Below are experts of layer 5 (counted from 0) of a mixture-of-experts language model. Rows are named router (the router's row for the expert), gate (a neuron's input weights, with its number), up (a neuron's input weights, with its number), down (a neuron's output weights, with its number) and show model dimensions 0-255. Each number is 128 + 32 x the weight over its row's rms, rounded and kept within 0 to 255. Numbers have three digits each.
After each expert's rows: "mostly gets" lists some tokens that are sent to it at least half of the time. This comes from a sample of Wikipedia text that the model never trained on.

# expert 110
router:136149063088114133077149135183130104123080178132160153209186094168170137154085116105113113073123124068069113122149078153117160100080087152156157159109143118104117134137132108145155149168083110132108121085163053115181156124142108120138159158114155043117033140104108178104150072127087143131107187133113135140187130144124114139137121126133111117042156170091101161152101122081099128137136110066143108137088120067154137130145128142170050101123188131105117115109149160111191095134163110134173098140138181144125177136141122144143126100138127124128153160123153124124140131149135114182129036110207095109114105098183118142152212101134111186106057145143121142105165188130114138175164124140090105162075130126126103120089146124111137193126111115159121077128144140156136167066089106
gate0:132150180192116083198130141113157115085125128124092113119098099072120144124177117195114073107175143152070132127126140105131128163073122109179148138175133136095140148122123132090121113091129137199160131107137092099117170160106152123180083131171160132187144148080161137110136113120182170125167165173170138116125068086138083068108121148158147150156122075134131112185094061167151110133095080174119122115144163148119133156141131140124170179123156108115135119104124103115165116118147197137141203196143143102233082097196174097153152135159119149137126126196094118066117114104116055141145115129120157085136081077111163155077118122090128138095131119146151108124149094112141098142090090114100105155132165145114134105150105092082069114109152100117160110089116143097157027128109213
up0:087154161155140103145116136131130131111113116092134128146048111082104151142149114195085103150180118144065147108112153159076076149107141091165126160154124113108135190160113124095151127030131110146158120114143114114117166144104162129135115157146199113146134129084141138086108116122176140108161150148121124083086068084156129087106107134160160145169072075165136119130123050136136102136115090153148113134126161130103109184144118145108175161057181147106151121143149106143158123137132175117123171179093134089195119092193185121115165134133120159129134106192098093094160131098108044131145138117138179093130090093153161177066110158124114179126118138182145144127105093167171126155071083100096129151121160169151150093158133061084065120150135138092141119107128158092182049148122231
down0:167068097041120104108157187144172122143120106109162147155052126123173104128136172110172147183122108052080116126058108127106101088125123139155119130071186111132127093134104129166099207148117134146125061111136133114151161131102157041114109142158118113103142141136151095134116130116158131082138141129075096182109077157179180179179111122130129171114097165143134094158126185115154162091100103142169116122126109170095134094073077227188082137131107128084141174139094080133118123184136135140085114119165164180149209110121138157134135144147128117152140193142068180121078138172138125149159097156142088130148119126161104121119149108150126090125072108064105118098133151171125079121157101159057112106142165089159116134195167125155132165089121140124128133123111172095082113134111093
gate1:112189108164107145082149111146096140133187127152154166129104083100135083112167133123092157189134148168150106089142136179124188142163107124163150091141104093097113147157157151126116129037153102103113149091124099059107147116153120146088148092166132073192103090127114067090100101145150126139148150163137138095130139159101130111175128142101149150120109119171137090087111155150128126136002099186123159157062150111152164122146109141164156080112122142128151104177094097128087132110061116140151103107141122158095124181171161195148152214214150053145117105090145120097148100139126114105133139141123060113118102118094147098177106138121114115104088047133212157149162112072106138146138136106114073149135149092149126088134151161112166146160130134091071128129153185160139103102140197
up1:128205104126068178099113136076146177128148119128137153124118162079169143132171170158088132147154117125157123155100193174133153126113111140157127093094169104084143149135122111112080077040170135145169128104047104112131123137207133139119186077134138081122109051144091116152068064135116150154138116187147123099138087097136113133164118118145156108087136176124130079132152117084139165135067135152138145122119145117151127123147075091149121117135118133061178160198111106179126144072071072131146122150134102116108063167176128128158179174165126103117144066120164163123143114148113102092117157159115090134110152184110117118184135071111154079105111130148199133165175104074117162141129142129118096165137117112101166097195113155113119168141134142138085111087124231104081084131123151
down1:185130029184102135088060114187085162110143106143139028100143139106105106159116161107123145118142110192111118128114138178145156157129110155125128142107133089197146129155118129126155181152145168114122081120084177089102077105097119092111157097118137167126108091161142092172137133128071112125104150126167161149113143170141122098129197095111122133054179135114169169121108095103078121104139166108125147094100146096113126048160147141150160172154150167155150115130156077169101146143123179147142162099056147140064136098102149129095099108136135144133113162139137141142200099187183097073134123136113133108139173152117087142155128096163135167126116155127109109049138136104120126113105154093161214152149169064149119061072101069091069119127107139184156081136124128137118166133184110
mostly gets: " un", " trans", " con", " comp", " tr", " cont"

# expert 2
router:141102104118178149104111169138119204110103108188126161096087131129174064139079156100179066120118135136114088098089100067136076157174163176137211126101148112173122157098149106115122103110133166068056103146085101072125072134070126113132113084107105167166163137091181086111150110106171146061123094110164138097146128129097123111196198132099109143150138155156124130132194148170129174170167147106113119102122131095108113090131119131123163126075158126140179150119116083094122110123135153126184117093140177079140138155212147156141140123156162088123157126121072112138172100107114125105126144094090141168106148108140063122138072097196116150079134137117135057145114115142200183094157136127180116148095127138092096153132195141155121079172113178183115108129118111166097143110121166
gate1:116082096093126131106203105112106149110142145151168097090098182098128124174119125109144119110097100127127109095078099183127160140094130118189148139186125109153173115112077176160129110123147102094096115091090084077086152150102118113166094101145145140145176134133157090119111080177133119127110144131131095162143100145125147197104167115164099134130094101157126139111148120144066114113192050163124061097172097111092128120184113146147133107136125147151104107180174106158156144187144137142063143101125125082132179093179122093102139111168077053141110131100145120147091205111118136090153222139077191130130164217121146160155149175131123188128095143152127149140160124183144141086169128195076119176172085076153107140135067116101134137111174102135131116075141123068155104095085146
up1:136087111102049078189147132180124188140086058111145158125124127160084132092146068088137131120132134113144125093062115162080155161137126135085100091059143166112099127103150129139109141113137133097166143117085125105171098125211183131073125124132121143108174148132189129168201116091158075138091165142119123133137166138135154126138057116127172208074061118094152164177108135106155104122107106153159171160136130188173148116111093154107087103176134133073158148155143092120153148073077169073171071125139107140089161142091120133134180124102121154099111182139093112107121104171143145151128127144145179106091126123119100088073105132141155082133122169164140112203149140078065103167107184147142120053155159127127095170163147146155113115144098124129114096194115154118123086125182122
down1:171080193149120107078129142086135138158134129106184085168107099160132132087128150141092098156142135090156151129118128129103148134145134145155194079135161104112127132158137083107084108081161081122097173133137145137150075133073181115168153124141147186118150145197098057124154165129071046166117134172125089110121111064134106132119134132099109149110114175101143156184062092104086141092127148132117077138202148043096185160138109149115140124167121140128062116143089147117126120147109118162112156149147137090085142117122125203188091133128162152114095169125092099137152156093077066135099153057123120143127140136160057142143156138135120120208150202107182138106123144137125146159182113143084106172150166160119128114153112083132153124111054101135147204078111100138148153143068088
gate2:090119146133128119129131174128131159112098157141133145131126104124154180106116143102105064076088110125141173156093157164155152103062100168193064126144129185120172084222120160098103143123133164161097093089093100192106146088130091171139157154130172170132143098137160118152174109085153143085157113099128129156085128033122100148080086166141097159154085103102141130087131161136085101182169139121097160170153116159115064139088127126127169151085159088113117070062123113126099165137116098082181137123153182116147143100153189140095113133123123121141127111198159118136140142152161108116124171151159144177203072144138101172164047164075047091185117187144137103121101152120143130120169082123107124083105111125127168118093129134098169142056170108152150111144125099103155113112160136
up2:101121136074079125118116092149109151165125124152124084096136139136109162106116161119133100089093127157150158174134164175134159091068124164155133156139095192116126105185161151119099120124146144129172117063160097147099147069166088109158170152141156176113135115178106093149168110098182121095132083121125149128086102027122131150098099149096132133128087099092167109120188164133050149195176143097089123152190111205116080089080138117109100136068215070120163096069166132095095187103114100079194119124171136148103145061146157133094151114130142053157098111161147096095118140132137126146076123136159186161164124144120094150145042164076065103136128125106153098143131134121127147119130141151130166113110108132154182080102126118147158125100184119175162144162160139120167127141140113
down2:130118107147188127186093105116104114141120035162109181183133087143100200104092162107141154097192091129184174130138144126138125097164204157162141170148084126166162128130148091158138107128091143141107140141144118076116135106120151159143097131137118120085164045123160076143151138132083090138102121162154172098101114116130133093149157100145092098130158112106097108131111161138078109107118110152113141172205081127108107092126100109109124104134105105101122136151085149142067098180071172127108072142109140066156156177125174089104116094112149200113129152132128111171096142117144115132168145180071116131156106110080183108151154057073141172142072210145112121107106167148084173128135102153131115124101166110106048140130121157157176137209086133154142160096142112127144216078146109
mostly gets: " Clade", ")-", "-"

# expert 4
router:099109055137106126122145134153141157153156145173124174122151095108159107141105092151128122152124156151157109105105091159071046143137140122155157119138105111142131170121132122133124119131121190083109131162172174133128120115162039078136110136134089147127099112081171127127128116116195094104164116135133106111146117129119143162092131054093132224118178132164102144132171159197158129150117128124132147145174134193154151068161085125075130145140149141137164156141094097133149156149101192152060100079034103048126110088080130140167130134129148120112101100142148187147190144095144116213126162072134109169096154153109059065137049160169118134112128128104111134176137139114149176109152141171157114143152137098081119140175127111125110134130109081186127085121193120158106089130133216
gate0:160099165169161161084144112097169127171099140162127118107151110120116053136150091126146113108149069130138122098117136168063137137102160172074185124142093167038085148152148146133131113156154175145115135140146141106067179147120102176085173144142112196138138096120164132114169073147113144085034135063162115156116153159158143130101131114082185178181072146133160127109133108183128147180131113100102127122146158121113115091132167111155152156075098122086114083130106122189148131181210113093129172087107079128147138100121068112137087110228113115099118124153095099102150170192159118130180117124183153158090150127164126096126130115111139154172152105138144134146130147086098049093119143066154100131112157136065152143106087103081147149144103070121070113149082105122135126151099138
up0:169084075136107087181112148166112115134171079090104164130189154165156183127125148159128125144105138101144121138125115092120145145138104089123119145102119114156115158094128090087087149135104092107119057153115114109145100177137184112090062129105169180143133144121045164159192126126122100062152106232130120149081104127129159146114075123215101176167120134145105078127127142120140122141089131148122106143155192113182167110134117135078118071178106144145139141107103189144088087097138135178136147116076159105148107172089085119144187151114119092116144116138169203187115148139109092122090147113113095109122082105122156116084083085111141207115155127163159102114065077118126117138149158142087154176166106071124129095144157107167105120107120134174166145152180138080107199055139121
down0:192129157128092077125117122116163096112135153073093141185113141157137141101115126113124118089084133105134082133143141095161103146126092154162105125088079117136118113201097142150157088133182136143142108109165104155137123201192186177171065109129090151163090092120178117113125103083136074121156111141127111099108075101108079155064109166123075131090120150140156167111083154159091121068149151122132118156113129147150143101112128213165106130141139137118172138078197112103109189144133159067165143088158087184028124128147113160146076108104100184109147115163150102164130119125142124127113145143110145141105137153161144140085130120171149104085103122115106113105225179139154146191140156151094187090089125119206124175138132086126119109168064156100152053143074157139120114145075132
gate1:174087110117125175105110101169131193131103129135146095078084052032126184161128136096126107118113155107124091147153141136139101168125138082145124103127154128181113056081085183084135156146168089085146110105147152150206135142095089135130153107139087097144127100072137159137185134056167124151115116125117172140154119153119081153107116078123140139130108151090165094070162173193111103076158164116139169144122131140126110125159113117101142084079199147155139144130132117129068191138117162144104118131203122144084058085137123059112101145184153134149133118128162156126126135116158200110128174127142100173131163145121186148125190160094115097129139115111143104063145132123173047167133134099113162155134132172122148137130172092149093073125132128090146166139036110098130111151159180
up1:163098146106135175107126078164124216103154131119150070055173096074107165144163129127112113137088175139121085135132143137105126161109116140134132135136141077187098100106089145158119127078128058077103117113152114148199140201138077119155156133121099098137099108099135189105150092069204160166163127124133125157112139142101089115108157072133171132113079159078127084094110134149086123083121183124137157176157142122133135147150122134087101090088160112144196109148192114119065127094186173127115089135198163143074089135133131073094091167154162060114162117124152136139146115115125165101110133195100088166149149139129164151117179152170113087154135064124153112133158146116183089155113137117120189142141161159119121157112118165147114126094161183069125123079082088124127072166179168
down1:135125175104115191127065112098085139123118097108175094107127115073158119128158182178169163163127083125128042177144130132138115094136118094142154128122143124150116179096086114152101165159128094080163097140128137119137078134161130144068114104129098114100034131075159127120196155106093180130115133163129138161177143139136114101147150118121104176119180144130083160105206077084122141142132150114157141153121138139122141120146097144204137109104086122191074072101123138096114148147107208106107155109096138111134128069113111086079129093118164090093133111110117156086147220107140162153152105160166163055083112153116127112084116116094133179145121165142149121117193187120117115145134120114075163142094127059152149166102097126166098153105132137162205201120186079120094129170099162
mostly gets: " brown", " gastropod", " flowering", " moth", " yellow", " hair"

# expert 65
router:132106121094142148167133127137161168092110061167156162155170124114122170111108173129117118135138078075133127116136128059148129148149154161092103124130173166090163147090141131131130165125166123101149179134096122096140102118084127113118113134130089194134089118147098118164132116107144165122103065076179177178154152106095122072106174214128151127135144120174168122166192093088136158111166086191148091154095044111104188080123101161150207185136143085170127146138142082174097115058126174135130179128160154133135137173193159193131107144132101148120092132157088121084177102154133149071120169161123149156127169101105119122156129157125169105122152146101158073170154126074147130102106167149168165100141102181077102156092142099108177088098128107078091060078109148153091110130133166
gate0:123101084085129158124123143128112062138201151128184147148190123150085130172170116134161116100144144116142111092126187116120107117063139133191130138129080157146137141177103119050107135119092075111148152100132151098095148125164150076096086119155171069132076091143111046129162093123178083109170130166117122155105099085145122105056118159109126154099194089099156126121077189098133113129165155117115101137107145131100137118091109078157117177109150133099223088132153174148117151113074074198132094157101069154115161157153093188135177108115146112137120158104128092114116136162119123141136087125073161119108149161131142148074077149105131102165108165100119162177150150168150159110177147158175066102131183078107087130162193115081099154133145165159088137145118090109135136129177177
up0:139116089079094146170101138146127080113163140121166144151189119155103169152160096095141126107136152133115127107153176124156114099056133146203137109153068166129149136168119120045102169112105058128139134091134112072106133107151158082117061116137174078137095124155098065092129083119191092113175126156085130146099070093148123094092137141078126124093173084104146115113129197113160103115141154145141108104109130124099127120074111088188143144123133138125179106120174188152125175123074100197138143130093063113117152143151117172131184122121151098150103099095151089134119102164157138130145091125111197134128162147158158177063073190108133123161108132088133201150156160152151187165177101170153097100120165073130096136159171105125065137105116148140091162132145048152173123129159168
down0:134094167177086088095095095131123108134123116127165138125132090086154128146126112155107151155125134192073132156110104097225210143120087147132105073147164087126074099026125144168138150137058129110170120144156120135155126094119118150169125123147115161158095103047163121155105160109084143181092134118111087101118134095121117174135156171109076162077120119109170103106109193143098131106145118147164150092192078082152081066086094107122133158203141090133155136060116107103144090155167133129146178149120105142128162145161107136109158129089085095135146146176087087090177149138110212132145136182096122095110143152140160129176158111093082184136126138139132130125189139136077099124086163079152104104133134107136159124141149141111084182097116134182134099159168157119088197137083168
gate1:162144191178179097154148130142143102070113139129145110128114152077127150111147071080127121048098163161156130124103116110135175103195075119090102133118114157085059123142099110138125168114137109115159136091119150118099141116207140148149139145161121105105159181210106091179133176101114107157173086089090129162179207129135065092148151161150111097156080082143137125117142109090161148110158117097114107153182090087110174101115167117080163116124071135129102063127104145106116114119136095158157175112168105137120159159157148157053149116090152153143144185128068137122126113050098126108097110119181169092153122125170091116157154105137133103146158168098112146153148121075093120123128123134129137120118160141173094174140134126104139106194034130173062109149106121210138142125049140
up1:115092157110120122123127166144180188139073176133173134147162153108182078107181139193185148090120099094167128143149148183098122110082073088106104184095119106087124162119087115165181145089116088123105086120105123124099130121188163095154176089134164121153129101162149124153117135113090157113167159129105095073125189134077104158153136100162143048107077131159101122195085131111125136125143166157000149107165156138154123130135118214092151201121158134143113074138129106152150099095161093111142109108128125130189059085104143111141122141159146133124146150119159117121152132165071105102110142127140188078154174145089117125029109099130105126128113155106100149161118108090155098139116195102110137142134095154141181187101133129142106067149091101144128150089177114119148103158129168
down1:143146114159105094147098172112193138124111109102121156158145092136162164163139162085112117125100139120137150112152095111138168136119127170109162083136130087135200142110167083099195170135136119211152133123098102111107111106083089132162182067096058128140127178059094149149161116151120139102112119132056159072172176091143115167178059164163164136141134157160116108103141114176109116079150086149165153174082081121113157092133099116103117090131099138147091136096132096157069121093119212121098135128151119151140141137164081121086162148150164134147111150161080094039137147108190109081111119086201175126169156112139085177178130103140114116104148206183157118204103137134172128079142087137113145093142149124103113158075139155139149146113139125070121112110102159139142082101069095
mostly gets: " :", ".:", ":", "\":", "):", "–:"

# expert 72
router:131132141145135130074116169147151160103140094131152206141089152108157115119090142106181051124119134134094096054168142075142089109118110118117163132146180125136133168129164116119170092162173122129079121162055097065155092134063135099146106135119074137209122160096141116141166183160133087104147075049126134131171197093113117055185174136123184142090142145124168141143169175152095165172174141142152123132071118091107142056105116146169129128116137165112113162104162091139132094122165111132139096104112197086156118097143160196106172126128153152143177118127078135093186176169136149076139130083161159172145113113137111127115087110156143138155181133063128079132080109111199203117145113102132140121142116131097149161132169130104178133107139153127152119113117123139077066148165152
gate0:114106141155125155109125141058195115144210109114092077111099173059104145155148169134146094147115139059176124147143093132122094151127136128108191121127127097118116186116158148152171144117107122091156122124083118113150133152089137145148142164095111101115110109126168079147119142134152136090105143076162107133187086107104104094144113159138111195087142132060087126148152107173135025091114090128114172100198135098131098061148094092126137097095129145114085164148093124181146123199130111133108139204072093076096155079136116145098186176129194068192097131153147081187127091138142114128127182140120088175127181115098096111123098134104139096083174176105132126141156143081175155166151149146123171110152141144145055087108109140142134141102088148156079167164193159131107132132139147
up0:119156102072115115109165129168102150107042142153155161117136081166132081153116106162091074124141147123132144142138131093129106101135174122139124181076129137099151114150131129172121121135109061073081129129116168085100156084130132161181170159164139144153145140132147138121178138095119140145178087144069111154066114150169117126115154104114131108181115121165144188142132137109115162153156100137177146119145132107116217176132158121157149114080118080146199168151135145111154109101088203131077112042113158176163071146177091123105114082101062096071184091089107153117106138113139113088117077202077101140084087133131150208190125099100145198110117114071150172137096151180130088114111111148102076150129143128114176106130144123128124098147133138081149117107059123153132116153078179
down0:131099062112124095130140143140097171088229109171171168227174131211129092140087146170179166104099112164118144119110164134092180125177097112129124182118166095197146102097120155123112191085176129102113144110108114130126186093174120154104172180128134128125116145163126162079162043101100081165176122070130162095132102130089105146109136138058086124159095118116144127099133116136154153099164141134118148192128148116123141113191121148085119167115134095155105108116119083131123114098109124160120162121088170120167099143148128158119130123111150124084132129111160104177072114140155142097034101113098091162116113124066089104111123160148157119129124105164140094095150131081148085125125110148102063189111111116161185105108136125111186120129141168082061137072105135104122169123146205
gate1:098099187091094104168143149096090158094102107112107139156158183065129078108174144106087123137138138112134160156124181131122146101149075145189153144156129170192143145134079110132162165143169143089129076144099122157155116151119110150146081150134121168177069121132073126103107065082152112137112110133148104128150142125136115081131138042138149153151113168094150151174068121121090107165190089031139092136141096139080141183127139115122125089112148075151148110136106222107090169193095078148132165097150160128162124180201082147180127196167102133100155143134107183109139143159163104156116129171148090112133126165098126104097140136147089117110107097080094137144042173138072111142104085126110102140170109092118162084122119145109150129142131134167132075120105134116134185044158104
up1:153158148152108129096094061133151075127158150092078143117151080141146099116093104131111158139121149171104096148128089143095123166105170167136175057163086061130091131173079144101124114139122126133175146084151063164159123107169107169139152074151118101171143090129170099098149126154134174053096089156095095177123061091084110168106104201137142120169128150139086134122101062162125155129171112177138104134106160105108138140132145081100171143129105106129163204076137090119165126074175159136098116200092179153123149131131135177113112142083114123141168133131148100153171138122144070109137207208135139097133135102130140120142136133136186095153114140067163138037085170184126095134160162173160089089066152122143134133137102149142095121126107082100104125147152168071100153112104164
down1:172112169101153110072095124105128118124184162156108142126137088097157121109133106167148116084088115113123119128122117101115099119119155170193185121125089122160164183166158124067064117075112149101151107123117122102151134088131092154147106126110100078102145108121052045118196089147115137083132190094173129145165094122102153165160193183065107114078056103119122109100147138140166085183154107158121146120174136151169093134159092127183160100104103103143155102152113150134151098108100146123173128144107135133114140144167129143146081132121163134146082104114078116130113114117136200092140053153142120164084167117165131204191109170159112136211189135110175135094132146158126090126129149095073063149094167102119086108102121138115131141186142156131138177176138155091049076161164138
mostly gets: " mid", "/", "{", "_", ")-", "·"

# expert 99
router:131049114162171095152145061158116061146121145066120072157131114102146147150126150113143135198184111176143112158102089136060120125110126091113082107177138096141129083095057139102098097100057190156144097149075135090067159116136101145121171153129160123131130110073102151106164169122063129116109118084159081127080066110104158148164145098110099153131131105196103121138088141174125107054109143112109109133111161139189113186131159085075158140153148182120190146075118189170157148127132107142123210116101147112116120172114149129130161103114141146109131076133154147111165108151125125120158118134197184126134140147198123138068137156162090160165155114104146142142137124137120150167139170165101103122117153149151108119168055157131145148095130158104129156174086160144171112074100058
gate0:107124180152134115072114157088153125096165159057100112088137131099136122105161097151119136100203111171118174154130158137113187121171166175172134065131145197065096155090141043135147078146131188149095120127069145144106158170084108182115134128134105080164115125100098065122131102142146140095116192124137120102187109147173100148121145091117128098177096096133126158156177165119120106114152142131152154104120119156118133115120104236113118180105130127115158116112121108168168075135151139125131144176126129175120081141145154201085130160118120092106044154176067146150127156134103139084127177138068113131128116096182176062106146164096097072145140141133102153105132139120056135157150145097097086127052120079064103153110121165090191160139129137086125108095110104151146144119139148
up0:151118110185115132096123089174161125164162127128161184097162146151105136116059168110119146161100077122169115169154156158178077059118066106154115112091086183145101149163101124127117127094148129124090141099131143203130127105132178173122104091067109086100104119177210150127066151120168083161148133121122161127104114104110132167175121120129115160103168120129122116146125082120061100101118134121171143136110098114124137137116110076106090088149130107157138148205182121037119142094167148084112118130119135207140196136105131155131107156093138167157143123113150185211140195099160152134139166170083143074116155110110154127143118145100186128145123147132141114148099127203105133086127074146075066105183185175161078126108146069136101138100099070084112135116115098106135078113120130
down0:117086125142072111184146156127140144121106102171143099113107161058131187075112152185146053103121143121197129113090101121228090075116110073095106120151082102135113131167173175093121127130143102140107142125096133116101162125147109159164108171110142172080190137145152118135122110145114153128197140067136181155135074145113187145107110117155178137166166095160096154125081138114116156188141148138166160113143115056111183110175119120149138132125122122119070091112163127169159174140154098096115106131114123099146153115089145108124125121091101138118124159160126192109087119177110129125155115190060156175085167137140158103060107088189173119137103103143105198106096132228160117147113127142100105116133102109111120125120158147123074078106087065128125128123143152103119046160060127
gate1:095122105151109139131113105069145119198141121201162086163115133101167131136166158088097140106120148075094120141137082134122117118117092131133163064078148106141177118105186139099124116090146143100100077125132097138098103126092157075097112136176175130128123138147147088167178161187129131139062177083139140117105166134122132134146097080090146068128151137105180101168117172102085166147107067091141098185163166116121203158151147152179057059107100128115132109129125097118136144107101058182148195114104121203117092112163179148146062105142139132046099150139139073098083134125155090154213149189115149194142135112105171125109156111099079182124122117156141125140093121100149133180138126133155135094171167121099131154172138134131083103097143075112167119126082097163131157176111110
up1:186106147078103190166166152161124122107089129106111127141130131095084127144055117101156131123128167056095128160047132157128159099153149140155081161135158141169185110119128081089079134098103174127098072109161177141185152153173147115103153088163167177113133152117178118081078209111155100165165125101089102217126144092117139105113141093096170063126152126135163098156097118155095156088111056139144091127140075142114138093122146141079098143181148161130099091088187137136124162122098127120080078131133181113183157149140086152054119091156127125152124171126150067129099162124142130053125121155101109083147114080130122067141086118138144128102214143166098127130115172143185138117147094165174137195144163146081113102142103128134144114138100145128162151162147122113093100133175128
down1:127179097118169162074150156121114072143135095106160117170159173124165081138176126159134145132128145142131044142108157117072000132076103129176160089172153152149106116137114153126091139128086096184087118127112161108064124159143095113140170137159121205167138129193123157121106141055132064119105173171096183117149108075104098119139151072142107159096157101127104057098152141111099164136122147093097076163138101139134084138138128157142109136126119104081126114111065129146102121169123139108111104129169135097151103125076103113144185126116130077116208110115134144178151160091141136172182105090140138144134087140143143145108178148106119119084123119083153129164183133195128084166150197142191158134160125131130158115189107117157106108080150072160101104123157096156080127131073167
mostly gets: "ient", "itarian", "atic", "istic", "ative", "fect"

# expert 108
router:164150174117147124094100155139139174056100112114157164137112115120136144098087093134136076125134080166181127088148130083117100125100127093107109128143090129161155144090169142169120066173141087099087146111118152055138117107059123140124086195117105155177149125117149096180119175133129130158146056070151092166127203123163148102132148139157183143098142076116133142125115170172124156193105116176157165114114076175118133082131091193153136129145100101158109163127142113114131151107183130135171127024134149086121106047087105137126155188163132176181099114143107164128153173091143173079143177118134167158122109128108078130107101116171168114145136142115090115148122052127192176126150123101090149162165138119107114179108143108066173081122110144118180121104127171120100052153140151
gate0:107122131124074107125140108106076113085109094123173110099095138107112121097190074148120095146101138089076108120135213111131117188097085125102095172138133086131088088165128133125141156137163155182188135130119134124135155142158151076100106085134093136193089098151144207079100108193181224162099136120167137115067056126143065148117143149100107076151121103130131159151091137125167156102132166080102165098094123106148149115096125152185122175152144130116093116144087150147138107168148134124104148161155188142093145097142133133194140176118141143119141186145130131096142085095092099145194141104121136084134172191144135135109166096075131086222159115134073091136099123132140126157137143160089157045166139130114110122161107157071108181122133118102139149104058100077153151133149177
up0:136155130099175089174118139140178120157125145148082120108174123141115137123064205119174154121128111131112137127111110170113109103110157185127109090119158116099177113118153082114094112131125111104101102102122124157118147142127117216132115174151165085104141161119164085158217122107091043075150128169160123103159136081110208114107115126148156116151078172081131124117113088138128088156095136148163096097165100121128085145121139098109125102110184142157174125115153078082129148107107184072182138108152119141165125158138150112060110080116133148178120096100097171191113151138145093147130134111196117191155105080098113100188105124156139153074126147120164145202108087125143154070124132108100113177122106097128098109044186075114117109180098060137098101120149203189134160076138133
down0:088094119141085159179163114154116106133142107131105119195124115111129164110117132166116124071118162100163140106089117136151132138149121106133113126076126129147067114101119170116116107121163133201112160160095144157130089136099135111076092204100124179122154136114141108101130152133053109172159130107141147114096115109081090114084121100104158148115151208101097114111133195111096155134152123184166132085089128126153124097139085112220211084219129131121124129102080109162110128147091152162139109194145162099163140141094088078148145179099193068148123071138178125092136152131130135111161138137154155183160115130157156125141077128117091066074214110110119084122160181152121118107104192150130159089169137138118162089073104109151042149086122147084158116163138088168167116111096087
gate1:132096136136188123089100146171129160180185170088079129157156169168098132100145119131168110121095120161150135064109123151079190201163146117092133058139097120141019151110165177132134076106111134104138130164109145151131131080131152114108088144126155133144102119156120102137121099142175135079156119104136150103190110079124103175086144131085102136159128086127178137122145122129171152096086121160093172073112082135107154077150104128145112148091071119056120058137177122145126162097137173142132078155120164162067155141114142094138129150110157102146102139162152096099113104174157118127117129158126205172141111156147100127149102144124151142172094027207092112091113110076149055152095140118118120126158099132148151088141134110151162074232163088158189140131098112144126123112151124
up1:167110162170140140190108211092115120134122160168128107124128143151116136132166142164196095145090057104086083116066127154108116102139134117137107097141150098148056096152164188165148093110152105115134102139149101139173153085148157090107128084163143085182093181120110098158109121155151135074187109118184133081148101181138121085097123090118133111171140086087177114094155136138111160074098066154171204102110081128158114123095122081126134170085094172134127162103157122128132133120177107152111119098097188141089162160088145124154178143098086092136095150128140169146180129179096139145086106076153140176114132102125066158141188141104137117186141030114088096126100058136131133125113124122131123125223120186153152073124129159190126088100133096136164119108136132138158138086134127
down1:107128117105194119107123109142122077126095098163159087133151078106112136173105112200139165125102094066130133201141135100158150133094104143179115128098109115140202138098078126137109120061175095088111153179151106085138132167129171174134137109193169146124190095103130072091099190076137080150117139181186181167140080125147072111141113190151144135095158098111136155094115097097101054139141023123067125147086122135062116114109103114171128129146158104122120147141120136102163154094131120136132158137057179118163131113143105153113162127142184188185098102085130099150149096118158165137132118163170088097125158160158152199104146111072121123135109118141122155116140125081133151152161112115098118184167098106127133162121140167088146156146112158174031123130111127110133165113073091
mostly gets: "osis", "GER", "ITA", "ivity", " acid", "]}"